Experts of a small language model.
Size: 14 layers, vocabulary 8192.
Experts: 192 experts in each of 12 layers, 80 ReLU neurons an expert, 3 picks a token, a sigmoid router.
Training: a variant of Muon for the experts, 500M tokens.
Below are experts of layer 11 (counted from 0) of a mixture-of-experts language model. Rows are named router (the router's row for the expert), up (a neuron's input weights, with its number) and show model dimensions 0-159. Each number is 128 + 24 x the weight over its row's rms, rounded and kept within 0 to 255.
Before each expert's rows: a language model's description of what the expert responds to. This comes from a sample of Wikipedia text that the model never trained on.

# expert 33
Description: Locative and time prepositions
router [141 132 150 114 150 109 126  88 119 155  91 160 132 148  95 150 120 177 102 109 113 131 111 158 138 160  82  95 115 137 204 140 136 148 139 129 122 157 142 161 113 107 107 114 131 174 127 111 119 114 102 180 119 117 127 154 121  97 163 137  89 153  89 145 138 102 116 132 118 114 114 119 132 164 117 126 123 130 142 122 133 112 136 148 131 129 131 136 116 113 102 152 137 135 115 166 172 134 152 110 136 141 126  93 148 135 139 113 160  78 172 191 136  72 100 152  89 133 138 108 182 153 106 140  84 111  99 104 130 127 158 124 144 134 149 139 117 109 126 114 111 163 139 117 129 181  90 116 140  99 104  92 139  91 145 119 108 119 107 149]
up0 [111  94  74 106 131 125 133 158 124  99 139 131 138 105 148 149 102 136 147 115 113 137 136 144 141 144 127 128 145 148  91 102 151 145 119 144  97 123 128 148 117 113 138 133 115 160 122  93 162 107 133 146 145  81 118 140 124 148 134 129 124 140 129 148 142 146 118  88  70  86 185 101 127 149 120 121 148 127 152 112 102 143 131 149 110 138 143 130 106 158 121 117 164 120  98 174 144 160 133 131  60 137 142 141 113 128 126 127 142 122 138 157 128  74 105 117 153 166 107 180 152  84 104 108 114 132 106 117 146 147 165 126 140 133 168 132 128 167 167 206 119 137 130 138 118 171  90 130 144  99 149 111 117 149  91 180 128 146  85 107]
up1 [112 134  86  78 157 128  98 112 133 146 137 142 113  99 163 144 141  97 147  98 135 112 157 137 127 137  85  74  86  79 175 162 170 166 117 122  67 106 120 129 130 121  96 164 121 111 122 149 137 117 109 118 130 116 161 157 138 124 126 158 109 105 127 139 140 150 128 108  84 108 154 102 131  91 143 122 134 161 171 140 135 160 140 125 122 120 195 140 119 170 150  93 121 126 129 121 120 104 147 153 129 140 119 127  83  97 115 135 128 123 131 168 100 108 126 133 107 117 185 177 177 119 138 121  99 136 101  75 122 147 134 133 130 100 133 132 116 131 136 154 120 121  80 124 137 133 149 133  98 123 157 166 116 120 109 138 144  96 135 145]
up2 [116 126 169 179 106 112 110 136 101 133 125  92  95 107 120  81 128 145 162 145 145 132 130 143 145 110 146  80 116 147 110 144 137 150 138 139 138 137  93  87 157 111 115 142 109 141 133 123 103 145 103 154 114 129 139 137 134 139 105 122 141  96 144 156 105 169 145 105 137 159 118 101 142  99 151 140 141 166  95 178 178 141 168 141  93 146 145 158 121 109 129 116 135 136 117 150 132 166 113 108 132 117 132  98 126 185 139 121 173 128 100 125 152 151 144  90 121  87 104 116 116 122 162 122 174 128 147 129 111 155 122 171 115 138 126  92  81  89 109  71 152 146 133 110 121 100 158 144 177  97 131 187 134 117 132 152 149 130 143 103]
up3 [116 126 133 118 133 146 179  91 137 141 113 124  92 132 139 143  80 117 139 156 124 145 123 102 109 121 100 149 156 114 166 104 118 130 156 111 102 181  90 151  78  89 151  90 113 135 106 123  97 109 153 143  91 139 128 121 144 122 147 162 146 151 120  96 149 134  93 174 101 158 135 153 152 147 167 149 101 180 126 162 129 121 121 154 124 149 122 143 114 122 124 146 144 188 108 137 167 164 108 146 194 152  77 113 146 131 139 140 142 102 179 150 125 130 135 114 133 113 126  93 144 117  95 136 111 127 129 141 124 112 142 135 105 145 136 135  97 108 154 124 110 114 166 169 126 132 112 125 178 140 112 120 131  86 135 132  81 155 108 110]
up4 [ 85 170 131  99 105 130 124 168 139 136 144 128 132 103 122 121 131 122 130 126 145  86 128 119 156 139 153  94 108  97 170 112 158  84 132 148 125 131 135 139 140 135 124 119 109 127 104 129  89 126 106 125 143 100 126 150 144 154 200 171  93 145  69 151 145 130 123  83 107  97 154 174 129 124 122 109  79  98 152 102 118 151 151 119 101 143 102 125  74 130 104 125 115 142 123 123 156 134 140 176 142 185 131 108 121 134 151 136 128  96 118 135 157  95 120 192 117 127 104 111  83 115 163 163 120 114 191 110 133 160 133 111 104 140 138 141 151 145 120 102 112 120 149  86 151 128 111 128  95 118 145 131 133 147 146 146 129 154 132 105]
up5 [160 144  46  99  96 139 146 168  87 151 106 129 124 124 140 134 123 138  97 142 125 157 137 105 128 121 109 153 132 136 149 139 136 161 121 129 154  91 149 162  74 120 130 119 134  95 165 145  74 110 142  98 138  76 118  93 125 117 123 169 134 141 127 117 151 137 162 130 164 115 123 107 115 181  98 111 129  60 136 113 128 132 107 141 164 109 128 110  99 163 130 117 101 122 139 123 142 102 116 165 143 144 134  98 163 119 138 138 109 133 114 119 126  97 127 161 145 127 157 168 159 138 126 140  77 119 132 118 129 147 123  95 157 142 146 120 169 138  87  89 142 165 111 117 123 139 102 174 151 148 118  96 141 126 144 164 103  94 132 124]
up6 [135 172 118  73 138 132 103 155 109  82 120  70 132 125 146 163  79  93 152 101 116  85 130 103 146 140  88  97 103 138 125 139 112 154 113 134 170 133  97 108 146 109  97 117 123 135 112  91 126 129  90 113 164 175 115 149 133  91 112 114  84 128 118 129 148 164 129 120 132 136 155 165 119 168 111 138 124 160 140 146 112 120 125 114 122 124 100 182 133 133 134 134 114 125 102 107 131 139 118 134 128  97 142 110 184 160 150 151  92 134 115 143 141 130 182 149  89 128 128 128 132 127 147 202 147 123 151 135  79 121 102 136 134 128 129 180 125  86 131 114 142 156 122 149 155 121 102 183 137 105 134 135 119 129 127 143 140 131 137 103]
up7 [175 105 114  76 147 120 134 128  90 114 121 106 156 173 138 129 179 134 105 117 118 119 161  81  79 160 143  91  81 128 125 132 151 126 119 145 149 141 128 157 131 127 155 140 110 127 166 147 170 125 145 115 124 145  67 113  85 128 117 140 112  80 101 138 110 106  77  95 119 180 127  94 145 132 120 126 131 145 137 152 114 127 153 125 108 122 166 109 129 164 151  78 196 104 121 104 118 128 110 144 100 108 141 114 147  90 147  97 136 128 103 111 165 119 138 134 127 108 137 152 120 162 140  94 114 118 160 118 131 114  97 134 135 138 134 133 119 105 133 157 176 114  85 150 116 134 136 143  99 140 151 105 160 134 161 139 129 154 146 141]
up8 [128 101 150 139 161 113 152 109 120 133 116 110 176 100 117 149 123 131 155 110 113 149 126 143  96 145 114 128 156 128 136 100 143 162 110 123 100 159 142 142 127  98 107 161  95 137 162 102  97 125 135 103 146 168 130 156  71 129 115  76 117 103 155 162 140  98 133 156 141 132 130 128 108 130 100  85 118 132 169 126 131 114 100 181 132  97 114 103 149 111  91 131 177 121 109 177 143 153 128 143  98 118 118 106 154 112 131 149 173 123 117 128 129 110 113  91 104  87 108  85 112 147  79 130  80 167 143  87 117 125 156  89  95 119  97 106 108 153 130 167 103 116 132 157 159 143 128  93 123 161 149 136 151 134 108 121 119 119 111  94]
up9 [114 123 130 108 146 133 105 165  85 123 113 116 117 159 120 123 154 128 141 106 151 132 148 163 176 146 164  70 181 149 124 120 116 131 152 118 171 133 149 159 104 126 101 171 152 155 108 119 126 133  63 147 114 159 105 135  89 150 109 154  78 141 157 130 154 117 135  82 121 130 131 140 156 133 107  97 145 133 118 139 112 118 128 113 136  91 149 119 147 156 142 147 124 130 203 164 117 136 104 135 147 100 137  96 132 125 137 100 111 118  95 139 123 130 164 180  88  82 138 166 131 159 140 138 108 134 105 124 138 110 149 127 133  92 132 129 123 115 113 114 180  99 124 143 109 147 133 169  95 138 165 141 131 129 127  71 139 134 106 134]
up10 [133  77 124 107 139 138 114 111  88 155 134  85 106 115 127 148 154 110  82 112  85 134 131 145 142 136 140 100 113 118 164  99 142 135 128 130 152 170 157 147 155 139 121 138 164 149 122 113 132 147 122 126 127 164  93 104 122  68 137 145 113 123 122 128 171 148 124 137 148 120 128 119 116 167 117 113 103 122 151 152  99  88 190 136 136 108 139 153  88 107 148 125 142  69  79 145 119 111 133  88  91 136 111 126 118  90 170 126 146 148 117 137 134 109 115 127  61 139 149 131 118 144 145 179 103 100 104 149 114 129 129  92 112 140 176 122 143 143 118 125  98 157 135 109 133 150 144  77  89 107  85 123 129 121 135 124 112 113 120 174]
up11 [152 156 136 101 100 139 164 119 115 140 126 149 140 143 147 107 139 152 106 117 152 142 100  68 152 107 121 134 110 159 146 118 126 144 118 141 104 128 163 133 122 165 121 152 147 141 149 107 132 134 120 108 113 120  87 144 158 123  93 137 105 195 156 111 127 126 113 115  97 128 146 193 112 147 162 124  98 141 124 136 142 101 172 124 138 143 122 107 140 182 141 106 134 117 153 147 158 154 169  90 127  95 130  85 103 130 181 139 131  81 107 146 165 128 140 125 144 100 156  72 123 125  90 129 148 114  86 113 129 165 133 114 119  98 156 148 169 139 129 126 146 125  89 116 159 121 108 105  99 137  94  75 127  98 137 129 144 124  86 123]
up12 [165  84 162 120  97 116 100  67 139 123  84 150 125 135 128 108 141 132 108 151 143  90 102 104 129  89 125 126 103 156 120 128 125 141 142 104 129 173 100 114 124 117 151  99 133 156 149 120  67 122 141 151 138 151  98 112 144 138 153 159 137 118 155 114 129 109  84 130 109 135 147 113 138  98 101 151 150 145 138 147 139 162 119 159 138 123 117 107 153  99 118 128 103  92 151 119 108 142 159 142 181 163 146 148 144 142 109 144 135 120 135 101 123 146 137 121 147 132 156  99 183 169 132 123 126 128 106  84 108 120 139 107  99  97 139 143 173  89  98 123 131 177 140 140 103 153  91 128  83 122  58 112 101  90 142 117 152 113 144 124]
up13 [149 164 158 187 157 146 138  62  89 138 117 120 140 144 109 117 139  91 155 131 121 142 129 130 102 142 118  98  81 155 156 116 131 155 134 141 182 152  67 119 118 116  99 136 122 129 148 104 131 111 128 109  90 130 158 138  99 140 135 135 126 153 135 135 170 102 127 144 129 144 133 103 114 150 111 151  96 115 105  96 134 144 126 135 135 122  80 115 106 128 132 134 119 108 153 128 136 155 135 169 139 114 114 151 146 177  89 141 157 130 145  83 112 178 172 100 147 165 135 131 123 132 113  97  88 106 124 106 159 106 118 157 111 139 201 163 101 152 144 121 113  91  98  97 136 131  94 115 129 136 143 120 122  91 143 100 116 134 119 156]
up14 [140 131 151 128 121  95  85 143 126 128  99 128 109 119 120  52 127 150 106 124 107 106  91 131 121 151 143 125 137 130 107 147 166 117 131 147 119 123 155 142  92 123 118 122 122 136 117 130 150 153 101 128 120 158 127 155  98 164 162  76 155 106 133 114 145 117  98 114  80  91 167 132 165  89 120 170 100 165 105 151 121 115 109 112 135 117 121 158 144 126 135 173 133 142  86 130 138 155 140 118  84 133 177  97 104 106 166  71  96 126  96 155 130 116 136 135 108 135 150  66 136 140  77 139 112 100 120 146 111 164 114 128 156 120 152 186 132 132 120 105 117 125 151 118 147 143 133 138 141 167 107 116 140 106 129  92 163 163 120 129]
up15 [135 163  76 118  82 120 160 116 114 181 120 110 156 140 109 134 113 141 132 124 171 120 103  87 115 116 134  71 142 163 109 146 128 128 117 121 132 151  81 131  96 144 153 162 149 141 118 132  88 107 116 159 168 110 134 102 141 151  66 107 112 141 118 128  97 133 135  99 125 139 130  76 122 121 122 135  83 139 120 108  93 154 102 126 163 128  93 147 157 131 110 149 146 149 122 142 156 114 140 125  90 169 116 106  95 140 111 102  99 112 118 120 135 135  98 177 124 173 105 113 134 114 182  76 116 158 125 161 143 129 108 139 145 133 114 160  95 163 122 108 146 115 142 155 123 133  97 110 124 157 125 136 123 134  86 153 130 162 104 102]
up16 [154 157 151 170 123 134 112 144 123 126  83  99 132 116 142 143 101 115 122 118 122 119 115 122 127 131 134 114 122 149  98 125 119 121 122 103 111 147 131 129  98 180 141 143 132 177 141 152 124 121 113 129 113 138 129  86 131 170 111 130 185 141 142 135 140 136  97 138  91 194  79 128 150  92 112 125 176  89 136 146 104 114 121 144 121 113 154 124 192 119 144  98 138 135 108 169 151 130 104 162 179 119 103 130 199 147 147 191 143  94 154 148 111 114 146 132 149 109 130 129 121 156 141 112 147 138 183 111 143 114 179 114 121 162 160  91 141 129 153 136 138 130 169 115 116 123 107 160 103 123 148 127 138 138  98 139 110 136 126 162]
up17 [ 88 173 110  97 153 139 122  91  95 195 164 113 148 145 153 144 132 135 190 144 157 123 116 132 152 140  96 113 135  95 170 112 139 124 130 113 122 128 169 129 150  91 101 130 129 133 132 102 161  95 154  91  76 144 147 122  94 109 143  91 126 140 130  86 135 170  94 180 103 122  52 115 134 136 138 119 129 148 112 128 146 149 126 121 164 122 120 119 126 129 147 124 125 117 103 155 103 164 132 123 138 162 125 165 131 116 162 126 148 128 108 162 120 131 105 112  90 168 128 126 125 123 157 110 129  70 120  96 139  94 112 157  92 122 141 123 116 109 124 114  92 172 129  98 109 114 144 126 134 144  99 130 114 110 123 121  97 135 119  97]
up18 [109 125 135 114 120 135 135  66 155  87 171 115 136 174 141 147 103 157 130 108 164 118  81  92 106 114 135 137 132 128  86  85 144 174 123 147 150 153  92 131  91 134 116 128 134 127 117 134 100 119 132 112 148 153 104 131 170 137 171 118  83 198 110 139 115 158 135 112  98 139 103 122 134 113 133 134 140 141 103 127  98 130 130  97 128  89 112 148 150 148  63 158 100 122 132 138  90  71 127 127 134 165  84 111 137 141 178 121 113 110 138 107 144 109 134 114 121  95  86 129 120  99 131 132 141 133 127 110 133  97 122 146 142 157 147 141 135 148 131 100 179 152 136 114 105 142 133 145 113 105  82 136 165 100 132 104 143 142 103 151]
up19 [160 133 146 131 140 103 122 102 140 125  79 139 129 130 137 175 142 159 142 131 133 117  86  90 106 163 116 131 119 125 155 158 100 122 145 113 103 138 155 111 132 149 150 106 120 149 132 158 116 137  99 116  97 143 129 142 148 189 137 122  91 155 136 147 147 163 147 144 118 131 144 152 119 151 122 159 106 175 126  97 116 128 142 114 122 141 164 109 155 139 155 157 135 128 102 131 133 127  61 123 137 128 201 106 159 146 125 133 105 163 176 127 105  95  87 146  92 158 141 143 134 147 128 129 115 132 129 139 113 149  99 126 132 140 110 176 137 144 126 154  98 114  97 117 130 184 142 168 175 142 131 185  94 123 147  81 129 147 120 168]
up20 [122 117 119 155 137 103 147 116 148 110 109 112 120 106 104 149 129 127 153 150 149 148 137 108 113 154  97 133 151 143 148 146 124 117 171 111 113 123 138 161 128 144 116 122 123 168 108 123 129 150  78 120 178 143 141 146 140 131 129 119 103 188  97 149 144 128 143 143 149  76 166 136  97 129 114 110 115  88 125 125 103 126 127 110 153  84 132 131 120  78 139  83 202 130 174 145 197 124 131  67 144 143 118 147 148 159 188 159 128 137 119 150 118 147 142 112 134 122 114 144 121 127  76 185 135 145 123 170 120 138 109 104 112 118 141  96 125 118 155 131 129 128 127 127 139 150 132 103 133 155 131 136 140  75 110 159 154 104 150 160]
up21 [161 148 164 158 159 140  92 118 109 134  88 144 174 146 115 126 143 105 109 112 147  93 114 118 133 125 153 134 137 136 152 176  97 197 121  80 123 121 138 145 116  94 119 134 128 126 132  98 150  50  67 129 140 119 127 121 124 150  94 165 124 162 127 166 144 110 173 141 163 126 107 123 164 128  69 101 108 108 139 137 122 141 124 147 157 163 141 122 102 122 122 125 119 140 129 102 136 141 130 137 115 143 136 128 160 106 134 103  99 151 157 134 150 134 149 140 140 140 137 155 178 186 105 100 117 118 159 153 138 117 106 117 178 121 149 102 168 135 143 156 103 120 147 103 139 164  77 131 106 138 116 152 122 141 137 103 119 135 142 121]
up22 [148  84 134 115 105 119 114 140 114 112 139 124 107 154 146 144 128 160 150 130 149 117 145 117 104 147 171 121 105  87 156 153 125 157 129  94 165 147 108 112 140 130 129 125 134  96 156  51 143 157 146 113 142 112  73  92 100 113 124 127 161 138  90 119  89 148 154 110 129 114 130 125 127 180  64 153 154 140 159 135 122 130 162 134 136 142 121 105 156 110  82 123 117 140 128 159 167 105 138 133 166 157  87  92 185 130 128 132 115  97 140 156 126 117 115 109 137 124 123 124 107 146 130 109 159  95 125 106 134 120 165 123 136 139 118  87 141 115 134 122 143 117 117 131  91 126 118 142 105 109 147  84 116  89 120 125 144 174  66  89]
up23 [154 137 141 168 136 104 107  71 139 131 100 106 148 162 153 123  96 157 129 131 134 150  92  89  93 104 127 115 137 137  74  76 138 111 115 150  60 103 145 110 144 135 127 171 103 160 103 115 138 116 128 146 132 145 144 114 152  77  97 143 172 121 137 128 138 128 116 113  94 134 117 123 114 133 145 150 143 119 135 120  99 165  93 164 173 122 151 112 114 116 135  99 116 128 114 123 118 167 102 142 115 145  77 157  89 159  99 130 145  96 134 130 137 122  85 127  94 120 113 123 109 130 128 123 108 140 134  65  86 125 132 126 101  80 129 133 162 158 110 149 107 154  85 128 119 144 139 136 106 155 177 144  97 111 111  99 123 140 115 114]
up24 [149 129 117 143 164 104 173 111 100 134 130 146 174 161 133 132 141 130 123 170 117 125 173 169 112 109 154 114 131 135 110 115 109 145 123 159 181 189 141 114 129 130 122 100 111 117 114 125 126 100 111 141 150 110 148 115 118  76 168 114 143 119 107 128  87 132 139 136 170 133 122 140 118 115  86 144  94 117 174 113 125 123 133 133 155 128 140 162  99 167 136 147 158 118 153 154 144 127 119 133 120  85 136 174 107 144 145 155 116 171  95 161 135  83 142 154 135 120 149 139 162 126 141  94 124 115 138  89 143 119 104 119 122 107 116 154 167 121 139 170 135 108 117 129  76 140  72 146 130 192 147 119  86 137 126 158  89 144 126 124]
up25 [100 151 154 129 155 135 121 108 158 134 101 141 108  84  72 123 121 148  99 135 104 131  88 139 144 144  93 108 166 139 195 146 164  90 122 128 121  97 117 154 125  90 102 125 115 135 138 172 141 126 130 129 112 127 133 156 136 100 142 152  75 136 127 129 127 128 115 130 100 103 146 132 100  78 120  99 120 154 144 158 112 122 130  88 172 156 113 159 131  99 193 108 144 165  83 141 138 149  96 163 131 157 142 157 117 110 127  90 130 121 108 113 156 114 118 150 120 122 110 146 142 110 120 133  88 117 107 120 138 143 130 147 151 156 100 143  88 112 166 154 104 137 146 144 156 168  91 172 144 115 141 125 132 150 162 151 126  82 130 145]
up26 [161 174  97  86 141 122 147 110  88 146 139 131 103 164 110 130 108  88 117  77 104 145 114  99 101  96 114 124 116 153 118 123 141  84 142 139 106 122  94 164 159 117 133 136 129  99 174 119  81 104 101 158  91 131 130 123  92 120 126 133 119 126 150 176 172 172 122 151  78 150 145  93 163 108 121 119 153 144 149 123 149 142 149 134 130 137 128 155 132 140 118 128 140 144 105 122 117 134 155 138  94 130 148  85  92 106 113 135 134  70 156 130 121 157 119 148 132 102 108 138 104 160 174 126  76 144 144  92 126 122 126 134 165 148 114  80 147 105 107 141 151  97 106 126 122  80 122 137  96 115 137 154 121 127 120 103 101 112 164 124]
up27 [121 140  82 139 104 133  86 129 107 138  99 128  85 115 152 139 174 132 129 138 114 192  82 157  83 151 102  88 110 105 120 110 118 133 151  72 146  77 107 147 126  89 148 169 129 147 145  99 126 129 139 124 113 133 175  93 120 100 111 133  69 142 146 149 134 142 130 120 134 137 109 146 143 101  92 121  89 124 154 116 120 129  78 163 155 113 137 149 106 127 127 129 158 136  88 151 118 112 141 137 114  85 131 169  96 116 148 134 154 140 129 149 110 154 154 175 115 175  95 137 116 131 125 133 127 130 114 112 143 101 174 127 100 103 137  76 122 140 147 128  86 137 111 139 132 149 138 159 100 117 133 125 156 121 137 147  85 117 116 133]
up28 [123 106 148 163 159 131 133 162 110 151 130 100 131 147 101 124 145 137 112 126 134 117 151 112 136 154 109  98 140 140 166 138 120 137 136 137  97 113 139 175  90 150 137 150 118 149 112 118 107 170 148 163 102 130 176 133 120 158 170 124 101 154 127 111  86 113 134 105 106 185 135 123 147 136 118 130 113 114 136 118 105 145 130 139  68  90 123 184  84 108 120 145 105 109  86 109 110 135 144 144 103 155 136 116  82 162  84  84 137 147 119 147 144 135 152 126 113 137 121 171 142 169 103  96  90 126 120 114 143 154  97 179  89 140 154 147  94 129 124 124  93 117 105 110 149 120 133 153 138 136 151  82 148 132 164  80 104 108 114 150]
up29 [163 157  98 120 137 112 127 125 127 120 115 192 153 115 117 154 113 126  83 129 102 102 117 159 131 169 136 140  95 120 105 152 126 165 106 132 136  88 123 143 115 132  72  89 134  85 148 109 131 129  94 124 138  98 141 139 101 120 160  95 118 133 134  80 181 158 187 131 111 142 142 122 140 144 117 155 131  90 115 106 151  79 152 162  78 105 156 108 121 111 124 162 138 133 152 141 154 120 148 138 134 110 147  83 168 137 111 137 125  84 130 147  97 109 112 160 120  93 151 135 133 168 106 114  90  94 116  99 126 139 127 123 123 142 149 160 134 153 163 109 136 138 123 139 133 136 190 166 116 124 158 115 141 112 130 103 150 155 152 136]
up30 [171 109  97 117 142 151 140 123  92  91  99 167 143 127 124 125 106  98 148 152 107 111 136 160 121 140 153 119 119 171 137 152 141 152 113 168 113 174 142 134 146 141 128 102 100 119 119 113 118 127 127 200 105  91  99 131 146 123 142 135 146 102 101  87 150 164 119 151 129  97 130 147 104 129  94 154 110 148 143 143 130  75 147 116 127 146  94 110 137 122 109 153 156 173 151 116  97 115 152 170 186 118 111  98 128 117 184 118 118 104 136 148 135 114 154 131 132 148 109 175 107 154 116 116 136 134 129 120 108 134 101  69  90 169 112 153 155 113 104 115 119 155 149 155 135 188 115 111 142 144 101 111 140 104 111 137 102 114 102 128]
up31 [128  88 138 100  88 125 143 132 101 148  81 112 108 129  97 159 146 128 137 129 176 153 139 124 104 132  65 117 119 135 111 129 127 174 118 140 143  90 142 132 141 110 147 146 127 138  88  89 182 139 137 109 132  92 133 171 150 148 175 158 118 133 109 131  92 163 167 123 142 171 127 160 110 140 136 110 134 134 155 110  87  87 131 130 123 116 108 145 119 160 100 147 160 157  85 127 133 148  93 102 163 125 161 118 118 115 104 102 115  55 139 128 189 147 135 155 123 138 122 129 163 134 157 104 156 137 141 145 147 126 155  92 117 145 113 110 124 114 161 151  87 131 104 113 140 166 139 145 133 125 133 128 115 104 156 106 148 136 161 135]
up32 [133 135 125 153  87  95 120 143 104 155 109 163 127 122 108  79 111 141 112 138 125 136 141 161 132 118 131 148 124 168 138 159 105 112 148 109 105 114 123 105 123 120 128  70 155 145 100 106 164 141 163 153 158 132 156 132 145 132 132 126  96  86 117 150 121 129 156 114 104 126 188 116 143 119  99 119 110  89 141  94 121 141 162 149 117 133 133 133 120 126 111 140 146 103  87 129 130 168 165 126 131 114 169 114 119 175  99 141 128  94 193 102 127 114 114 136 122 156 104  85 170 112 140 105 103 163 147 121 167 101 158  96 166 146 147 135 132 172 103 166 108 106 125 164 116 131 120 114 141 143 106  74 105 119 127 170 160 162 110 103]
up33 [147 166 145 108 134 103 160 168 106 125 106 149 109 147 131 139 122 177 115 121 104 139  95 142 103  88  80 149  94 152 100  82 127 155 138 116  70 157 107 142 132 103 113 132 139 191 138 123 107 117 129 150 139 123 143 163 152 106 140 156 116 136  95 127 118 139 138 135 108 127 119 153  98 150 136 147 111 116 173 158 123 108 190 109 120 153 137 111 179 110 136 143 149 170 119 105 125 131  89  99 116  74 158 105 119 136 126 109 130 117 200 111 130 150 125 166  97 160 111 140 110 141 145 122 167 117 146 156 113 139 152 119 144 126 143 104 120 162 151 136 133 163 115 139 186 148 127 149 166 142 132 135 124 117 161 119 124 159 110 132]
up34 [151 110 180  91 147 136 109 154 133 159 120 120 145 114 119 120 156  94 128 163  83 142 181 162 120 119 111 154  92 148 137 113 158 133 152  87 114 154 136 157 140  81 125 161 105 144 131 132 128 166 145 113 133 138 153 128 121  94 176  76  84 147  97 145 117 140 160 119 170 116 160 135 139 157 148 134 114 175 101 131 112 101 113  95 132 128 123 136 109 144 134 187 141 111 114  95 124 143 112 117 121  97 115 112 137 135 110 140 103 148 116 164 120 149 172 148 111  85 149 174 134 124 129 106 122 134 104 170 120 120 183 136 106 103 128 144 109 101 139 118 130  99 159 130 161 136 129 126 117 130 155  74 128 164 144 104 163 147 117 100]
up35 [110 100 153 129 143 107 175  79 123 108 115 151 136 140 159 113 102 107 117 151 118  74 162 129 147 102 149 109 174 103 105 115 126 105 127 111 103 151 121 143 131 104 116 107 147 137 161 131 134 145 134 131 144  91 147 148 116 114 170 160  91 148 153 142 147 129 156 136 161  96 116 131 160 147 147 144 153 139 146 105 132 105 116 149 117 162 120  98 145 156 121 146 111  94 144 140 156 133 109 137  74 131 128 135 100 121 140 114  75  74 130 111 146  92 140 100 158 126  95 124 123  85 121 134 130 108 149 135 133  89 135 130 111 101 142  98 112 147  94 136 137 137  94 111 124  77 104 151 117 104 116 138 167 141 119 119 209 174 165 169]
up36 [ 95 153 139 132  87 130 120 128  90 144 172 128  97 123 114 118 107 129 127 147 147 137 147 154 122 106 139 176 126 132 180 142 154 135 145 152 144 102 129 131 168  98 115 155 120 121 132  95 159 146 124 181 134 107  67 148 117 113 109 124 127 151 116  97 154 162  79 119 131 132 148 138 107 163 106  50 119 116 114 133  99 116 112  77 167 105 170 165 161  97 117 136 154 150 106 148 145 135 181 133 109 120 140 121 180 147 132 146 128 144 145 126 131 109 128 179 119  89  96 145 143 119 121 150 103 141 123 108 120 147 126 132 143 146 122 102 168  83  91 191 111 124 150 131 116 156 143 118 132 136 147 148 139 137 146 129 127 130 100 120]
up37 [108 133 113 150 140 144  91 101 109  93 136 188  92 130 142 130 141 133 111 197 174 136 114 129 132 146 118 110 160  97 152 129 136 132  76 131 126 124 145 120 145 106 149 133 152 132 107 147 127 127 120 154 173 139 125 136 131 136 153 114 112 173 115 149 158 147 130 162  90 126 105 139 140 114 162 121  86 142 149 128 130 124 141 149 128  82 152 170 129 124  85 156 136 141 124 124 136 125  98 108 105 134  98 166 150 129 158 131 135 121 166 115 148 129 132 152 158 181 129 159 136 121 152 106 165 128 167 159 156 121 113 119 104 122 182 134  96 149  89 127  63 126 195 128  99 136 135 106 134 119 130 160 145 126 110 142 100 137  71 132]
up38 [104 120 103 104 168 137 172  97 110 134 120 127 117 165 143 103 179 150 124 117 140  86 157 135 154  74 144 122 129 135 148  93 145  95 113 147 135 138  99 143 137 114 152 109 147 138 117 133 137 118 122 133  94 167 129 139 113  98 121 205  89 137 141 147 126 133 144 123 119 149 140 106 134 153 112  91 142 138  82 127 136  69 135 117 108 128 168 102 157 148 131  95 126  99 146 143 127 114 137 100  86  86 134 114 142 141 102 120 121 141 125 174 101 135 159 112 137 117 143 116 101 169  79 162 179 116 145 171  98 120 104 107 104 128 119 135 175 124 158 159 117 164 153 133 130 107 166 114 120 144 140 122 174 116 165 115 128 102 124 133]
up39 [121 114  91 145 104 112 126 143 145 160 105  99 136 119  98 109 175 145 160 127 102 145 129 133  97 120  63 129 110  97 134 116 144 136 139 129 106 169 161 140 127  95  94 131 110 149 151 132 100  85 131  91 116 136 101 150 146 149 170 139 144  91 143 116 180 112 114 130 146 138 117 154 115 143 140 126 144  94 171 131 139 115 108 105 146 121 133 138 153 111 110 110  91 116 110  94 110 122 132 158 146 106 142 118 165 138 139  96 178 111 141 124 120 140 137 148 122 137 118  91 172 109 133 155  97 112  90 118 150 150 136 189  90 192 153 128 111 103 160 150  93  77 114 144 147 118  83 145 121 114 140  86 155 147 137  91 151 125 122 125]
up40 [132 174 109 100 115  90 102 154 109 115 136 104  94 106 137 172 148 126 129 138 134 119  95 127 114 124  96 151 107  98 125 113 118 117  34 106 146 112 152 115 108  96 118 102 118 132 119 102 138 160 115 110 168 130 125 123 150 126 145 116 177 136 110 133  85 162 127 123 126 183  85 131 168 101 118 128 168 116  91 124 148 129 130 134 107 134 106 127 117 103  97 121 133 137 117 128 127 142 156 128 127 120 144 161 161 107 142 130 159 158 163 164 127 119 108 107 139 129 165 127 141 143 104 117 124  80 170 166 113 130  86 136 137 125  92 172 153 139 118 110 149 118 135  68 115 136 121 130 128 155 126 126 107 122 122 173 183  88 102 164]
up41 [170 114 150 164 135 140 137 170 113 134 111 153 118 113 148 135 167 118 134  94  98 184 138  92 122 143 104 145 153 148 126  90 107 176 101 128 149 102 161 152 127 149 146 119 120 102 143 144 122 137 163 103 119 103 151 111 119 141 122 134 166  89 115  73 119 155 154 110 150 171  79 171 126  73 139 128  92 140 146 124 114  98  89 128 132 124  94 126 128 108  73 130 123 158 139 118 168 161 120 148 106  86 147 140 145 129 143 145 132 123 118 140  87 119 156 143 113 115 102 124 130 130 157  76 135 137 101 101 145 133 128 117 114 140 149 163 110 133 164 139 133 172  95  84  87 172 126 150 125 148 141 134 123 155 153 134 109 109 144 110]
up42 [130 114 131 168 173  87 178 126 147 160 123 137 125 147 118 120  93 108 117 104 112 160 145 131 120 106  89 130 158 124 100 127 134 124 118 103 149  95 143 152 155 132 174 135 115 128 129  82 120 110 134 111 129 136 149 127 140 149 106 147 190 142 126 187 116  95 113  72 114  89 111 111 107 105 150 150  99 123 133 152 101 184 143 163 108 120 103 127 113 121 144 115 166 156 163 174 150 143 153 116 143 124 152 140 128  96 112 119 160 150 171 112 125 131 157 103 128 104 162 128  81 113 156 134  91 117 105 120 148 134 132 105 121 120 121 159 139 152 100 116 124 166 106 138 141 108 113 128 113  74 147 186 131 120 139 150  93 148 151 157]
up43 [190  89 123 145 101  81 127 124  96 187 157 154 139 153  95 120 144 130 164 109  94 110 141 154 120 119  86 150 135 118 118 124  98 141 128 108 101 115 123 120 144  99 124 140 143 139 132 109 143 107 144 127 140 122 141 143 153  97 137  38 137 119 106 138 116 179 135  97 145  99 119 109  81 108  94 155 164 101 128  93 144 107 138 140 171 159 170 172 140 114 123 127 131 110 117 166 144 123 143 156 100 128 132 165 137 134 132 129 111  86 140 126 112 158 112 143 134 153 134 128 144 115 133 117 137  98 123 114 181 124 102 131 156 147 144 120 135 126 111 129 102  90 136  99 103 140 142  82  89 145  90 112 159 185 127 118 118 120 136 135]